config.toml
n_experts = 128
experts_per_token = 2
moe_layers = [2, 3, 4, 5, 6, 7, 8, 9, 10, 11]
balance_loss = 0.012
lr_router = 0.000662
norm_place = "pre"
qk_norm = false
init_std_qkv = 0.0312
init_std_o = 0.00639
beta2 = 0.95
weight_decay = 0.21
decay_fraction = 0.672
final_lr_fraction = 0.0
Below are experts of layer 3 (counted from 0) of a mixture-of-experts language model. Rows are named router (the router's row for the expert), up (a neuron's input weights, with its number), down (a neuron's output weights, with its number) and show model dimensions 128-255. Each number is 50 + 10 x the weight over its row's rms, rounded and kept within 0 to 99.
After each expert's rows: a language model's description of what the expert responds to; "gets" lists some tokens that make up at least twice as much of what it gets as of all text. This comes from a sample of Wikipedia text that the model never trained on. Tokens count by the router's weight.

# expert 3
router:64 54 59 57 42 59 37 59 43 71 42 47 44 64 58 63 64 60 42 48 43 37 51 69 46 45 46 65 38 38 49 65 40 59 38 59 62 38 56 47 43 58 61 37 37 44 35 47 40 38 47 41 45 33 56 42 60 42 46 49 61 60 67 52 40 43 58 55 38 42 34 45 67 48 42 35 34 57 37 33 38 60 44 61 38 50 37 62 39 67 62 60 56 61 59 58 33 59 56 64 56 48 64 52 62 49 46 43 51 55 41 42 39 58 43 40 36 61 32 55 59 58 62 42 40 57 59 55
up0:67 67 33 48 40 53 55 55 36 69 47 45 47 71 60 44 47 50 58 59 41 27 54 61 60 54 57 56 46 36 46 46 50 62 45 54 61 47 45 46 41 58 57 48 43 38 46 32 48 32 45 21 32 22 47 52 41 44 39 41 58 58 51 32 47 42 51 52 57 39 41 45 60 53 24 39 49 62 31 34 58 71 47 54 26 60 38 50 51 62 55 70 57 45 54 54 34 59 58 52 59 58 64 46 54 51 48 36 57 53 44 45 30 49 49 42 53 69 42 58 61 58 55 53 45 53 64 47
down0:57 56 28 48 46 49 52 62 35 47 52 62 37 44 40 55 49 49 39 66 40 51 53 62 42 52 53 50 43 43 35 33 38 61 39 61 51 42 54 35 48 49 37 45 68 32 48 47 39 45 49 56 44 47 46 53 52 32 37 52 50 47 68 44 51 46 56 61 60 45 63 42 54 55 43 44 51 43 31 35 66 60 34 56 32 57 50 45 50 52 49 55 56 61 49 60 75 46 56 56 68 42 27 54 59 48 46 55 39 39 59 54 63 51 63 39 45 48 41 58 45 53 54 54 33 49 43 54
Clause-opening function words. Words opening a new clause after a comma or that, mostly there/There, has, had, it, we, however, though, so.
gets: " has", " had", " there", " it", " where", " up"

# expert 40
router:61 60 56 65 42 62 40 54 43 61 42 49 47 63 67 55 57 58 42 52 44 43 46 66 45 33 53 58 49 41 51 62 35 57 42 57 53 35 51 44 38 61 61 37 36 37 40 42 41 44 38 44 46 33 67 42 57 37 39 44 60 55 65 59 40 35 62 55 36 39 46 45 65 38 44 28 42 59 39 37 52 54 39 55 40 52 37 61 46 71 59 61 55 58 62 56 37 56 60 64 50 39 59 51 62 34 51 42 63 54 40 30 35 55 48 44 37 61 37 44 54 56 69 43 43 52 61 55
up0:56 65 53 63 35 67 42 50 36 64 52 50 39 61 55 56 64 64 32 51 43 35 52 60 34 40 49 54 46 37 57 64 44 58 34 59 57 35 61 41 42 58 60 43 42 32 41 36 38 35 40 34 34 47 61 47 54 34 39 50 57 53 57 56 43 30 61 62 41 48 36 45 57 41 40 43 39 57 40 43 38 57 49 59 37 47 46 58 33 59 61 67 61 57 58 63 40 57 65 65 52 48 51 50 62 43 37 33 50 50 30 50 37 65 44 40 34 60 45 63 57 67 57 45 46 60 55 56
down0:45 53 51 51 47 44 65 61 38 36 64 30 54 46 45 59 44 53 52 57 51 39 59 55 54 40 48 56 31 63 62 69 48 51 44 49 63 45 48 53 35 37 68 41 57 42 43 51 45 45 28 78 40 52 66 53 64 42 51 49 50 48 54 69 47 54 56 65 43 45 49 48 57 34 49 36 58 60 57 23 68 45 29 42 31 46 32 43 60 55 58 63 51 56 41 54 37 49 55 63 40 61 64 43 53 61 53 58 62 54 53 51 61 51 49 49 33 60 53 49 38 45 41 42 53 62 57 61
Commas and table pipes. Commas and pipe separators after numbers in tables and dates, plus past-tense verbs after a subject, such as voted, won, came.
gets: ",", " |", " she", ";", "ara", " increased"

# expert 55
router:61 59 66 54 50 60 49 62 49 60 54 54 41 55 56 50 51 55 44 37 45 40 43 60 44 27 63 63 35 50 70 57 39 53 41 56 62 42 51 31 37 56 56 51 41 46 39 29 44 46 41 51 48 44 61 45 47 34 45 62 67 71 60 75 42 39 52 66 45 39 40 55 60 45 48 36 42 55 47 39 35 56 28 66 40 51 49 64 49 53 61 69 61 58 53 58 31 54 68 72 48 56 44 49 66 35 47 39 48 58 35 40 27 60 48 44 35 54 45 61 44 62 57 46 45 62 52 54
up0:53 62 45 60 40 61 34 49 48 56 53 59 39 63 65 65 55 50 39 56 41 31 49 54 44 49 12 54 60 36 44 55 50 56 46 52 50 35 52 47 51 54 69 41 51 44 55 39 40 43 55 57 43 34 49 42 49 45 45 60 46 49 48 63 50 40 63 55 38 49 70 44 63 43 35 49 36 59 19 30 38 52 60 70 49 56 57 48 45 61 56 55 48 60 47 64 38 40 59 74 44 56 61 60 47 46 66 51 66 52 35 45 67 71 55 32 46 53 32 58 53 50 60 45 42 46 51 65
down0:66 37 62 52 52 42 48 51 50 61 48 64 41 63 57 40 42 63 29 52 43 60 47 42 57 51 55 35 55 41 61 36 51 59 47 39 35 54 39 26 46 49 48 34 58 74 54 55 28 53 53 65 34 35 55 50 53 33 52 47 46 37 38 50 53 53 59 33 40 34 31 37 53 30 50 56 33 48 61 58 60 56 55 53 39 41 62 41 36 53 41 55 47 59 46 69 51 32 48 50 62 65 52 34 47 47 45 60 56 77 53 36 59 49 48 43 65 36 62 44 37 59 62 56 54 64 39 52
List dashes and symbols. Line-initial hyphens in infobox-style lists, en dashes, plus signs, slashes, degree marks, and table headers like Votes, Score.
gets: "-", "–", "/", " /", "°", " +"

# expert 38
router:61 57 57 65 47 61 40 56 34 60 47 48 47 62 68 55 60 51 31 43 46 43 38 63 41 33 49 65 49 46 55 67 33 56 39 53 53 29 54 45 41 62 59 39 33 38 45 42 41 40 52 42 38 39 62 42 50 33 42 52 62 56 66 55 43 29 54 51 35 43 36 49 61 44 47 28 45 62 40 41 45 59 48 62 39 43 48 61 47 55 58 53 62 49 59 60 41 58 63 67 55 47 62 59 66 41 41 42 59 46 42 29 36 66 52 43 35 66 44 53 58 54 60 42 30 54 58 57
up0:54 69 44 60 38 57 38 52 41 68 50 56 50 60 59 59 54 54 43 55 39 40 46 57 41 45 58 65 43 41 45 62 40 60 41 60 56 24 49 42 33 61 56 41 38 39 52 38 37 36 33 35 43 38 70 48 61 45 31 47 44 54 58 61 47 33 54 45 42 38 49 51 61 48 38 32 40 69 38 34 40 63 34 68 41 56 41 57 40 56 61 62 61 56 66 68 44 60 55 60 60 46 60 41 54 46 44 31 48 47 38 44 41 57 43 43 39 58 40 51 61 59 58 49 47 60 54 57
down0:42 41 62 42 53 34 59 36 57 44 51 65 49 34 40 41 59 60 47 58 48 48 47 52 41 65 63 48 53 47 50 60 57 57 60 54 48 43 40 62 59 37 44 41 46 52 51 44 61 52 43 65 56 49 61 46 45 34 45 37 49 39 53 28 43 64 49 42 23 50 45 45 48 46 60 58 62 48 47 72 44 57 71 45 43 65 54 54 44 31 64 37 51 50 44 44 33 73 49 52 42 44 72 62 61 54 46 56 42 52 50 40 56 38 53 42 51 45 54 66 59 50 47 57 35 50 50 39
Infobox succession labels. Preceded and Succeeded at the start of office-holder lines, plus line breaks, colons and digits in infoboxes and statistics tables.
gets: "\n", "5", ":", "4", "7", ".\n"

# expert 28
router:55 59 53 55 41 59 38 59 41 68 47 53 48 60 66 51 56 59 41 42 44 41 40 62 54 40 69 57 49 49 65 71 38 65 37 60 51 41 48 45 40 56 50 46 33 42 29 53 44 33 44 48 44 31 56 45 51 35 46 52 55 57 63 58 36 38 59 56 45 43 37 41 60 48 48 34 41 54 42 38 49 55 48 61 37 48 39 65 51 57 58 62 54 52 65 63 42 63 56 70 54 51 66 53 69 46 36 48 44 50 48 36 35 67 46 46 32 62 41 52 58 57 55 40 45 63 63 48
up0:64 59 57 59 41 57 40 59 31 62 60 43 46 53 56 54 63 53 34 51 48 40 67 67 45 44 45 55 44 38 54 66 40 55 37 61 57 43 62 37 28 53 61 47 52 34 46 38 40 48 46 38 48 48 59 50 62 36 41 40 64 63 51 60 47 43 62 58 47 42 52 53 58 40 45 38 39 59 35 41 39 60 34 57 43 49 60 54 48 54 70 54 59 59 55 61 44 47 62 57 47 49 52 55 56 44 46 31 61 43 35 43 43 68 40 29 49 49 46 48 60 62 55 48 42 51 58 59
down0:49 63 43 45 56 64 43 46 36 49 48 63 48 56 25 53 28 65 56 73 47 58 60 62 29 57 40 74 53 70 61 60 40 62 54 47 45 53 66 52 50 48 56 77 40 50 45 66 59 70 43 60 44 47 60 38 43 43 59 56 41 48 52 37 68 29 61 62 56 59 48 58 55 56 54 58 44 51 45 44 49 46 54 32 44 20 44 53 57 61 53 59 57 66 46 41 20 52 41 69 44 48 49 42 49 54 43 45 48 50 53 59 57 49 43 58 40 54 42 60 52 39 54 47 47 54 51 52
Short consonant word pieces. Short consonant fragments inside words and ordinal suffixes, such as th, st, nd, f, k, in 16th, Amherst, Stef(f)anel.
gets: "th", "st", "f", "k", "t", "p"

# expert 33
router:56 60 61 61 48 66 29 44 44 59 53 58 48 54 57 54 60 62 39 46 43 43 49 71 44 38 52 61 57 46 45 61 35 50 39 49 56 41 53 38 39 59 56 34 29 37 45 47 39 37 49 36 40 44 54 42 50 38 43 50 57 54 58 45 45 35 61 64 53 37 55 40 56 45 47 26 38 64 39 41 44 65 44 56 38 60 35 59 43 60 66 59 56 50 61 61 45 60 56 56 45 34 65 56 77 40 43 37 44 51 44 36 35 61 43 43 36 68 46 59 57 55 58 43 32 49 66 49
up0:46 50 47 69 40 68 46 42 53 52 46 54 41 49 39 46 78 50 42 63 30 62 60 50 46 48 59 49 40 48 58 48 48 65 48 67 51 38 45 47 30 53 50 47 51 60 46 44 33 54 46 31 56 52 63 55 48 37 47 43 52 61 64 52 58 22 60 59 54 38 51 42 41 48 41 32 50 71 50 46 43 47 44 64 43 60 41 57 15 46 58 52 51 55 43 54 50 51 60 46 58 59 59 37 47 42 25 39 49 57 45 47 29 60 54 51 37 61 57 56 53 54 49 50 52 58 35 55
down0:45 41 50 41 56 52 27 54 55 54 69 42 71 65 56 38 49 58 54 46 51 66 61 48 42 33 51 34 47 61 39 49 27 54 60 40 47 62 52 69 61 71 60 55 70 58 56 45 57 33 57 47 54 55 44 51 53 38 57 59 56 29 58 37 53 43 56 51 60 58 53 43 55 58 55 32 64 51 38 48 67 41 50 67 60 51 56 40 47 43 62 56 60 57 45 56 45 38 47 70 49 31 26 54 47 56 38 35 45 46 53 47 57 51 52 59 40 61 49 58 53 44 58 56 47 49 55 48
Word-final name pieces. Word pieces completing a word after its first letters, often nationality or place names: G-reece, R-omania, F-rench, Domin-ican, Gand-hi.
gets: "hi", "ican", "oman", "awa", "rench", "ired"

# expert 44
router:52 57 47 63 43 60 38 64 53 63 49 50 41 63 67 59 55 59 44 48 44 43 31 76 38 44 53 56 53 41 49 60 52 57 45 72 56 40 59 53 39 55 64 48 31 37 47 45 49 43 48 35 41 44 60 39 54 40 45 59 56 60 55 53 43 37 51 54 39 40 42 58 51 42 45 39 38 68 32 38 47 55 40 62 43 55 54 58 38 67 63 57 54 52 46 50 31 46 59 70 42 49 55 66 53 44 41 39 57 58 44 38 41 63 49 38 38 64 46 57 53 62 72 41 34 58 71 52
up0:70 59 54 58 31 65 50 41 44 54 59 46 55 53 51 59 47 60 47 41 42 43 62 48 44 42 53 56 48 53 46 57 37 56 32 63 64 40 66 41 42 80 56 57 48 58 52 34 48 48 39 45 31 35 52 51 50 50 33 50 60 31 58 56 55 40 51 49 48 28 39 35 60 54 46 49 46 50 50 36 48 47 44 49 48 52 52 51 40 52 58 61 77 58 62 56 57 54 76 53 50 48 46 50 55 44 48 43 59 47 34 47 35 50 34 54 42 59 53 63 59 61 59 48 40 35 42 58
down0:58 67 39 42 44 48 43 52 58 43 57 48 53 52 46 53 52 32 44 39 49 31 58 52 34 40 50 58 40 62 65 58 34 54 42 51 52 24 40 57 50 68 41 43 40 54 65 42 35 66 55 43 51 43 53 59 64 33 49 47 50 51 48 56 61 54 42 31 50 48 51 53 47 66 42 48 49 64 42 26 49 47 55 61 11 45 40 31 48 52 56 54 53 51 46 71 63 57 55 38 44 63 56 57 41 54 44 36 70 58 57 55 55 37 31 61 49 50 48 54 67 56 66 44 43 44 53 59
Quantity and position words. Counting and position words after a or the, mostly few, three, two, all, variety and east, often followed by years or months.
gets: " few", " three", " all", " two", " variety", " east"

# expert 23
router:69 54 54 65 39 61 43 62 34 60 50 42 44 66 62 52 56 62 34 52 46 32 53 61 46 44 36 59 54 32 46 56 37 66 41 62 56 39 62 41 43 63 63 40 44 38 35 46 34 37 41 43 46 31 60 45 51 38 41 47 59 53 64 52 52 40 66 53 29 38 36 45 57 48 44 42 39 62 40 46 53 59 54 56 47 45 35 70 38 56 53 59 56 55 55 63 40 65 56 58 49 50 48 44 63 37 40 44 50 56 41 35 43 62 47 35 34 58 49 62 58 57 62 42 39 53 66 53
up8:54 61 46 53 44 61 40 43 48 58 45 51 44 62 58 60 60 63 45 52 46 38 42 61 42 42 58 63 52 44 58 63 51 56 33 53 64 33 56 37 37 66 61 49 35 41 56 45 38 39 49 45 41 41 55 44 45 37 44 57 51 64 50 61 43 34 53 62 44 36 59 44 62 39 36 43 36 66 30 41 36 65 33 62 37 56 52 50 43 57 66 62 52 45 60 61 36 54 58 66 46 45 61 47 60 53 48 41 56 37 33 46 32 60 51 36 37 59 38 57 65 60 56 44 43 58 52 63
down8:44 43 61 47 59 28 48 48 56 53 45 50 52 36 39 52 35 72 58 47 34 39 47 61 54 42 39 66 49 51 44 49 63 51 61 54 43 36 37 55 28 48 49 53 51 26 40 48 45 48 52 60 61 50 46 53 33 42 61 41 49 59 49 65 47 35 59 51 38 47 31 46 37 37 55 55 47 56 45 46 53 69 59 37 36 50 59 41 49 46 44 47 54 47 40 49 35 60 45 52 54 49 72 44 55 46 50 39 63 46 53 29 45 66 49 41 21 60 54 56 52 55 53 54 67 52 59 43
Digits inside numbers. Digits 2–7 written after another digit within years, scores and table figures, such as 2018, 1854 and 620,624.
gets: "2", "4", "5", "3", "6", "7"

# expert 70
router:53 59 55 57 43 62 37 58 44 55 51 41 41 61 71 55 57 56 42 46 45 44 48 71 44 37 56 63 59 46 54 59 35 60 42 56 55 36 49 38 36 57 54 44 30 37 40 43 43 32 43 43 46 38 60 40 45 33 40 52 57 55 66 56 44 36 54 60 39 44 40 43 65 40 40 27 42 67 30 41 50 60 46 57 37 57 43 60 41 61 60 63 56 48 61 59 43 52 53 71 51 39 61 56 63 42 39 47 46 55 37 30 34 65 49 42 38 70 51 52 63 54 60 39 41 59 58 48
up0:68 55 52 58 31 60 38 47 39 65 55 61 47 63 60 61 65 55 28 51 36 41 53 58 40 43 55 66 41 40 52 55 37 58 40 63 58 40 65 46 38 58 62 42 48 35 48 37 35 43 45 31 39 43 67 47 58 43 31 51 50 48 55 60 50 42 63 62 39 39 45 40 54 44 37 40 44 57 49 44 43 57 42 69 41 37 44 60 36 58 67 61 65 60 53 62 43 60 60 57 56 55 50 35 55 36 42 34 61 47 31 43 40 62 43 39 35 57 33 61 56 63 64 50 42 59 67 62
down0:43 60 25 45 53 50 62 42 58 48 48 60 41 36 51 62 40 48 49 51 57 53 49 33 39 54 53 48 35 49 41 59 30 55 45 57 40 65 44 44 57 47 46 62 38 43 50 50 43 42 71 44 30 60 54 61 57 41 51 62 46 39 62 51 39 48 49 55 55 43 44 58 62 40 49 54 40 33 48 79 35 39 55 63 49 40 52 61 50 49 52 53 53 45 37 39 54 47 46 52 49 54 52 48 47 56 45 56 31 63 54 43 57 52 42 39 57 67 44 50 54 66 28 54 49 28 51 56
Name and sport endings. Final pieces of surnames and compound words, such as vol(leyball), Dob(son), Chiang K(ai), Had(ley), reb(ounds), bone mar(row).
gets: "son", "ous", "ai", "ock", "ick", "ee"

# expert 27
router:52 68 43 53 43 53 37 48 37 60 52 54 43 58 58 61 68 48 43 46 42 45 53 59 51 41 56 63 46 48 66 59 29 54 48 49 72 45 69 52 47 62 58 34 43 50 41 30 43 45 37 39 50 39 53 49 51 33 48 42 57 51 70 63 38 42 53 75 42 38 57 37 54 50 23 30 50 66 39 37 50 48 34 50 41 41 43 70 40 54 69 55 59 61 64 60 42 56 61 58 50 39 56 40 54 38 46 54 61 53 44 55 43 61 49 42 42 58 41 57 62 54 50 48 50 43 64 62
up0:59 33 66 58 39 50 47 47 43 59 48 48 44 52 56 47 55 54 46 51 36 51 44 63 50 42 41 59 54 32 50 65 50 56 55 55 49 40 37 47 40 61 48 62 36 43 52 56 45 33 42 37 50 43 60 49 53 30 41 77 59 51 61 36 40 32 67 49 50 38 47 53 53 49 63 47 44 61 41 37 45 52 42 57 29 54 52 71 45 56 59 56 49 57 44 62 43 73 84 62 46 55 49 60 53 47 23 41 43 47 45 49 54 68 42 48 43 59 41 60 61 88 61 47 33 64 48 43
down0:50 40 70 58 48 49 53 50 38 40 62 45 52 73 56 51 64 53 39 61 53 62 67 54 53 54 37 58 61 52 54 52 53 66 44 74 56 39 68 53 37 57 51 55 41 42 45 37 50 49 46 36 23 56 58 56 54 40 49 43 55 51 59 49 47 55 50 50 51 49 42 41 45 44 54 43 25 51 59 54 57 50 51 49 38 58 32 48 55 37 64 69 48 53 49 56 45 54 49 52 61 48 38 54 48 48 45 22 35 45 51 50 46 38 50 56 31 65 38 65 59 50 54 53 40 54 55 36
Commas and periods. Commas and full stops ending clauses or sentences, plus decimal points and initials in numbers and names, e.g. 62.13%, Craig L.
gets: ",", ".", ".,", " .", "$,"

# expert 12
router:58 56 49 61 39 63 39 54 39 66 50 47 40 58 58 60 59 56 38 46 46 38 51 61 43 36 56 64 46 39 55 60 38 53 37 65 52 40 50 44 36 59 51 43 32 39 37 44 31 36 39 44 40 39 61 45 50 36 41 44 60 54 65 58 44 35 59 57 36 39 38 44 65 41 41 39 39 62 40 39 47 54 43 60 38 53 43 67 43 54 58 60 58 55 61 59 42 61 58 71 54 38 49 50 67 46 40 39 53 46 39 34 38 62 47 40 35 61 45 52 61 60 61 41 35 63 59 56
up0:60 59 38 58 43 62 57 56 52 51 58 51 54 48 57 61 56 55 27 40 39 46 58 42 41 37 45 58 33 38 54 49 46 61 48 54 52 43 57 52 42 75 56 52 67 51 47 64 34 44 43 47 51 44 56 50 49 40 42 76 53 30 57 44 56 39 61 76 40 40 37 55 55 40 47 45 39 61 39 42 43 56 33 54 47 53 43 65 39 62 60 59 59 59 62 50 44 49 60 58 59 36 49 49 58 43 36 40 54 62 41 44 57 56 37 48 40 57 33 57 53 62 44 46 41 56 73 53
down0:56 37 51 62 45 61 39 44 59 67 38 49 51 33 39 66 46 65 42 42 48 56 50 54 58 43 56 69 43 55 62 73 52 57 48 58 45 46 57 39 35 55 60 62 35 55 45 67 53 34 50 51 57 49 45 62 30 50 51 43 45 50 39 53 49 62 65 35 59 52 43 57 46 41 52 47 45 50 34 37 46 54 59 65 54 60 60 39 58 33 39 48 66 53 48 43 75 63 49 65 40 50 30 44 62 43 56 56 46 26 37 33 54 37 43 51 50 52 36 59 73 55 59 53 49 45 52 54
Table pipes, light function words. Table cell pipes, colons after year spans in football career lists, and mid-sentence function words like the, which, including, occurs.
gets: " |", " the", ";", " which", " from", " including"

# expert 30
router:54 54 51 54 41 55 34 43 46 81 41 48 47 54 56 59 49 57 39 54 44 42 53 58 26 30 61 60 64 43 45 56 46 56 36 61 53 41 61 44 44 65 52 49 43 36 43 40 38 50 41 47 40 30 60 40 50 41 47 45 61 69 69 60 44 34 61 57 38 48 42 43 60 50 44 47 40 58 43 44 42 45 45 54 35 50 41 68 44 72 63 57 57 46 55 63 46 64 55 58 58 45 58 44 61 40 48 35 48 45 42 41 32 61 54 34 46 57 49 57 59 55 56 45 48 53 49 54
up7:45 61 38 52 41 52 34 49 55 62 55 49 43 43 52 62 53 67 31 44 51 50 60 60 82 51 59 68 42 49 56 74 52 63 52 62 66 47 51 47 44 58 59 50 18 43 49 41 46 46 44 39 43 42 54 48 60 41 46 45 59 43 77 42 35 35 56 54 58 38 43 57 55 52 44 44 48 61 51 37 43 54 39 60 39 37 43 66 45 40 53 64 63 57 50 50 30 63 57 53 52 76 63 58 47 44 32 33 46 28 42 40 30 53 46 49 27 49 42 56 69 60 58 52 49 54 60 56
down7:55 44 57 48 43 46 55 77 55 44 48 53 54 46 44 53 60 47 28 49 55 72 62 57 55 45 42 42 66 51 70 40 51 72 48 47 54 34 51 55 51 49 58 54 61 40 44 67 54 48 58 43 26 30 52 57 42 40 55 59 56 52 45 57 47 47 38 40 62 42 25 45 56 38 49 42 43 41 45 41 52 67 51 65 33 58 37 54 51 57 72 47 47 57 73 76 47 69 45 55 58 41 27 47 51 48 48 37 48 57 47 46 60 34 51 57 70 47 54 45 47 49 44 56 53 51 72 54
Table cell pipes. Pipe separators between cells inside table rows, as in election results, chart positions and succession boxes, plus a few verb endings.
gets: " |", " to", " is", " /", "ts", " has"

# expert 19
router:57 59 61 56 43 58 39 65 31 68 47 46 46 71 64 58 57 54 35 52 44 34 42 67 40 35 47 60 55 35 54 57 30 68 43 55 56 37 50 44 41 61 58 43 49 41 43 52 36 36 42 48 46 42 62 45 50 41 42 51 55 64 62 52 46 39 57 50 33 47 35 42 60 42 48 43 38 63 39 45 48 52 49 48 48 52 32 59 47 63 54 50 63 52 56 59 45 52 56 67 53 57 49 43 60 47 49 35 47 53 46 35 43 65 48 40 35 56 45 56 57 54 66 41 41 50 62 54
up7:54 56 38 54 40 59 44 37 38 52 54 67 46 49 54 59 64 65 46 55 36 39 59 50 42 44 45 65 55 45 57 52 52 56 38 63 63 41 56 38 36 61 56 52 54 39 53 40 30 39 37 39 37 32 60 45 47 40 41 58 62 53 56 63 45 35 51 57 49 37 44 43 56 49 33 45 36 62 46 42 43 55 47 62 38 49 39 53 43 53 63 56 57 59 51 63 43 62 60 65 54 43 55 43 61 34 39 36 54 49 34 50 34 56 45 43 39 52 38 53 73 65 64 44 33 45 49 66
down7:53 57 67 51 60 36 51 59 41 74 59 37 44 52 52 54 58 45 45 54 47 46 58 67 47 46 52 37 42 47 53 53 54 40 42 37 51 50 58 49 42 48 51 49 46 58 46 48 24 50 56 46 49 62 58 46 53 55 60 44 60 55 66 56 51 34 63 33 51 31 36 40 43 24 41 52 39 44 52 31 47 37 48 56 37 52 61 28 49 53 63 70 53 57 55 43 52 43 56 58 57 49 54 20 74 55 53 61 56 54 54 53 34 57 47 45 48 43 45 40 53 46 63 48 53 46 45 52
Digits in numbers. Single digits 3–6 inside years, scores, census figures and measurements, such as 202(3), 18(6)1, 38–2(4), $40,(5)58.
gets: "4", "3", "5", "6", "teen", "ize"

# expert 16
router:58 58 48 57 46 56 38 43 40 61 56 48 48 64 62 56 57 61 30 41 43 43 49 62 38 36 59 62 49 43 67 59 26 67 41 52 52 36 48 46 38 58 55 44 23 38 52 42 33 39 42 41 48 44 64 43 56 43 46 34 57 53 61 61 45 38 56 58 45 46 42 45 61 40 39 24 38 65 40 38 47 61 52 56 29 48 38 60 44 47 54 61 54 49 64 60 44 63 56 65 54 44 67 56 69 42 38 42 69 54 45 29 40 64 46 44 36 59 50 48 70 60 60 43 44 57 53 59
up0:62 61 53 65 38 55 47 58 57 56 56 48 39 56 49 61 51 45 47 68 34 43 46 59 45 46 29 63 47 44 45 59 55 53 40 51 63 40 66 41 45 51 61 42 49 31 47 45 36 43 36 38 44 40 60 50 58 41 43 65 55 58 55 62 44 41 57 50 45 36 49 46 55 41 45 34 36 56 37 39 42 56 38 64 43 46 43 55 32 68 63 60 67 55 66 60 44 54 61 55 42 57 48 41 57 35 43 45 44 45 31 42 41 70 45 40 35 64 40 61 52 71 74 45 33 48 65 57
down0:70 40 50 41 57 54 53 35 62 50 49 56 41 43 63 51 47 65 58 67 59 56 52 46 50 48 61 56 53 53 64 51 56 78 50 59 45 51 46 45 52 56 41 45 63 34 48 34 48 51 54 56 48 49 34 50 59 44 52 29 35 51 49 50 46 49 55 51 52 48 59 36 54 48 48 37 43 36 51 24 61 69 41 42 28 63 46 60 44 37 45 54 54 48 47 43 46 56 43 60 56 35 70 44 56 47 66 42 35 43 57 51 46 39 40 50 31 55 39 52 58 55 51 48 64 54 49 76
Mid-word consonant pieces. Short consonant-led word pieces inside rare names and foreign words, like j in Ajax and Krajicek, l, b, arch, col.
gets: "l", "b", "j", "c", "am", "ch"

# expert 41
router:56 49 47 55 42 55 33 63 35 62 64 33 43 62 62 71 57 58 41 40 45 50 40 59 55 38 46 56 61 47 54 54 28 50 41 53 55 47 42 39 33 61 58 48 42 32 48 43 40 35 50 53 51 35 59 46 57 44 45 59 57 66 59 67 42 38 51 46 34 41 44 50 59 44 45 30 32 54 46 37 33 59 36 66 32 36 46 61 44 65 55 54 53 53 62 53 48 50 49 56 47 39 62 49 64 49 45 43 61 57 37 36 35 63 52 38 37 63 38 53 63 57 61 43 50 60 52 59
up0:55 69 54 66 43 65 46 52 45 59 44 71 43 59 54 56 59 60 43 52 43 43 59 63 34 51 53 63 41 45 54 60 42 61 46 61 54 35 72 42 41 58 57 42 41 42 46 38 38 46 40 40 38 43 56 45 59 51 37 45 66 48 58 49 44 44 65 61 51 32 46 47 57 45 44 50 40 63 37 41 35 59 42 67 40 54 40 69 39 47 62 72 72 53 63 63 44 59 61 67 55 47 48 52 57 36 30 44 41 44 44 36 36 58 43 42 46 64 47 54 59 67 61 44 34 54 50 64
down0:64 51 40 57 57 55 37 57 54 61 61 53 47 37 33 71 59 48 37 54 45 70 52 48 69 44 47 61 33 47 51 46 51 63 42 38 63 50 44 53 60 54 60 53 45 62 40 50 43 54 42 46 39 56 37 47 40 43 48 60 56 28 60 57 46 34 42 34 68 29 38 52 58 31 57 60 65 64 31 54 50 37 38 60 63 60 62 46 65 55 73 44 48 52 41 71 56 43 54 61 56 52 61 25 46 44 49 44 46 51 59 51 49 58 42 45 43 44 45 69 39 35 47 47 53 67 43 51
Capitalized word starts. Capitalized prefix-like first pieces of words or names after periods, pipes or the, e.g. In, Con, Char(acter), San, Sup(ers).
gets: " In", " Con", " San", " Ex", " Pro", " Sc"

# expert 6
router:55 50 68 60 43 61 47 66 53 67 52 48 38 63 52 57 60 74 43 42 45 43 38 63 34 33 54 63 55 48 57 57 33 59 51 64 55 48 57 40 27 52 68 53 38 33 48 48 43 41 46 44 42 46 63 41 42 48 43 56 52 50 46 49 32 43 51 69 46 43 56 40 59 44 39 36 23 57 48 45 30 68 40 63 46 49 48 57 44 52 72 57 57 57 52 48 27 55 61 68 47 47 56 61 59 47 40 50 55 38 44 38 42 57 52 43 44 58 36 50 57 58 62 43 42 67 57 55
up7:59 57 44 59 49 52 23 30 43 59 51 62 38 71 48 55 56 49 43 54 45 47 47 69 50 50 48 75 45 36 58 53 42 49 46 58 59 26 56 43 45 58 43 31 49 47 54 27 51 52 34 39 41 44 48 47 53 45 49 45 71 59 63 63 54 44 55 53 51 46 53 31 47 27 47 41 41 58 49 55 38 54 53 50 50 49 47 53 43 61 50 62 71 58 52 58 52 53 55 45 50 51 47 45 65 47 34 45 65 60 48 46 35 49 48 51 39 60 36 46 52 54 57 60 37 51 51 71
down7:37 22 64 43 35 46 44 70 47 26 57 64 53 57 53 68 42 48 52 72 45 54 62 41 39 38 28 57 56 62 42 55 67 51 64 51 38 52 47 57 54 31 72 38 54 56 52 63 33 44 58 54 51 59 44 46 52 50 53 42 44 40 34 47 50 47 56 52 42 53 51 40 57 42 31 54 37 55 36 43 59 44 60 66 30 39 55 34 34 55 56 62 37 66 46 73 42 62 59 53 47 34 60 43 61 53 53 51 46 48 54 48 65 50 53 41 47 57 55 54 58 40 48 47 54 47 30 23
Transitive verb stems. Verb stems or forms after was, to, been, usually cut before a suffix: recogn(ize), implement(ation), transl(iteration), don(ated), offer.
gets: " transl", " don", " offer", " implement", " awarded", " recogn"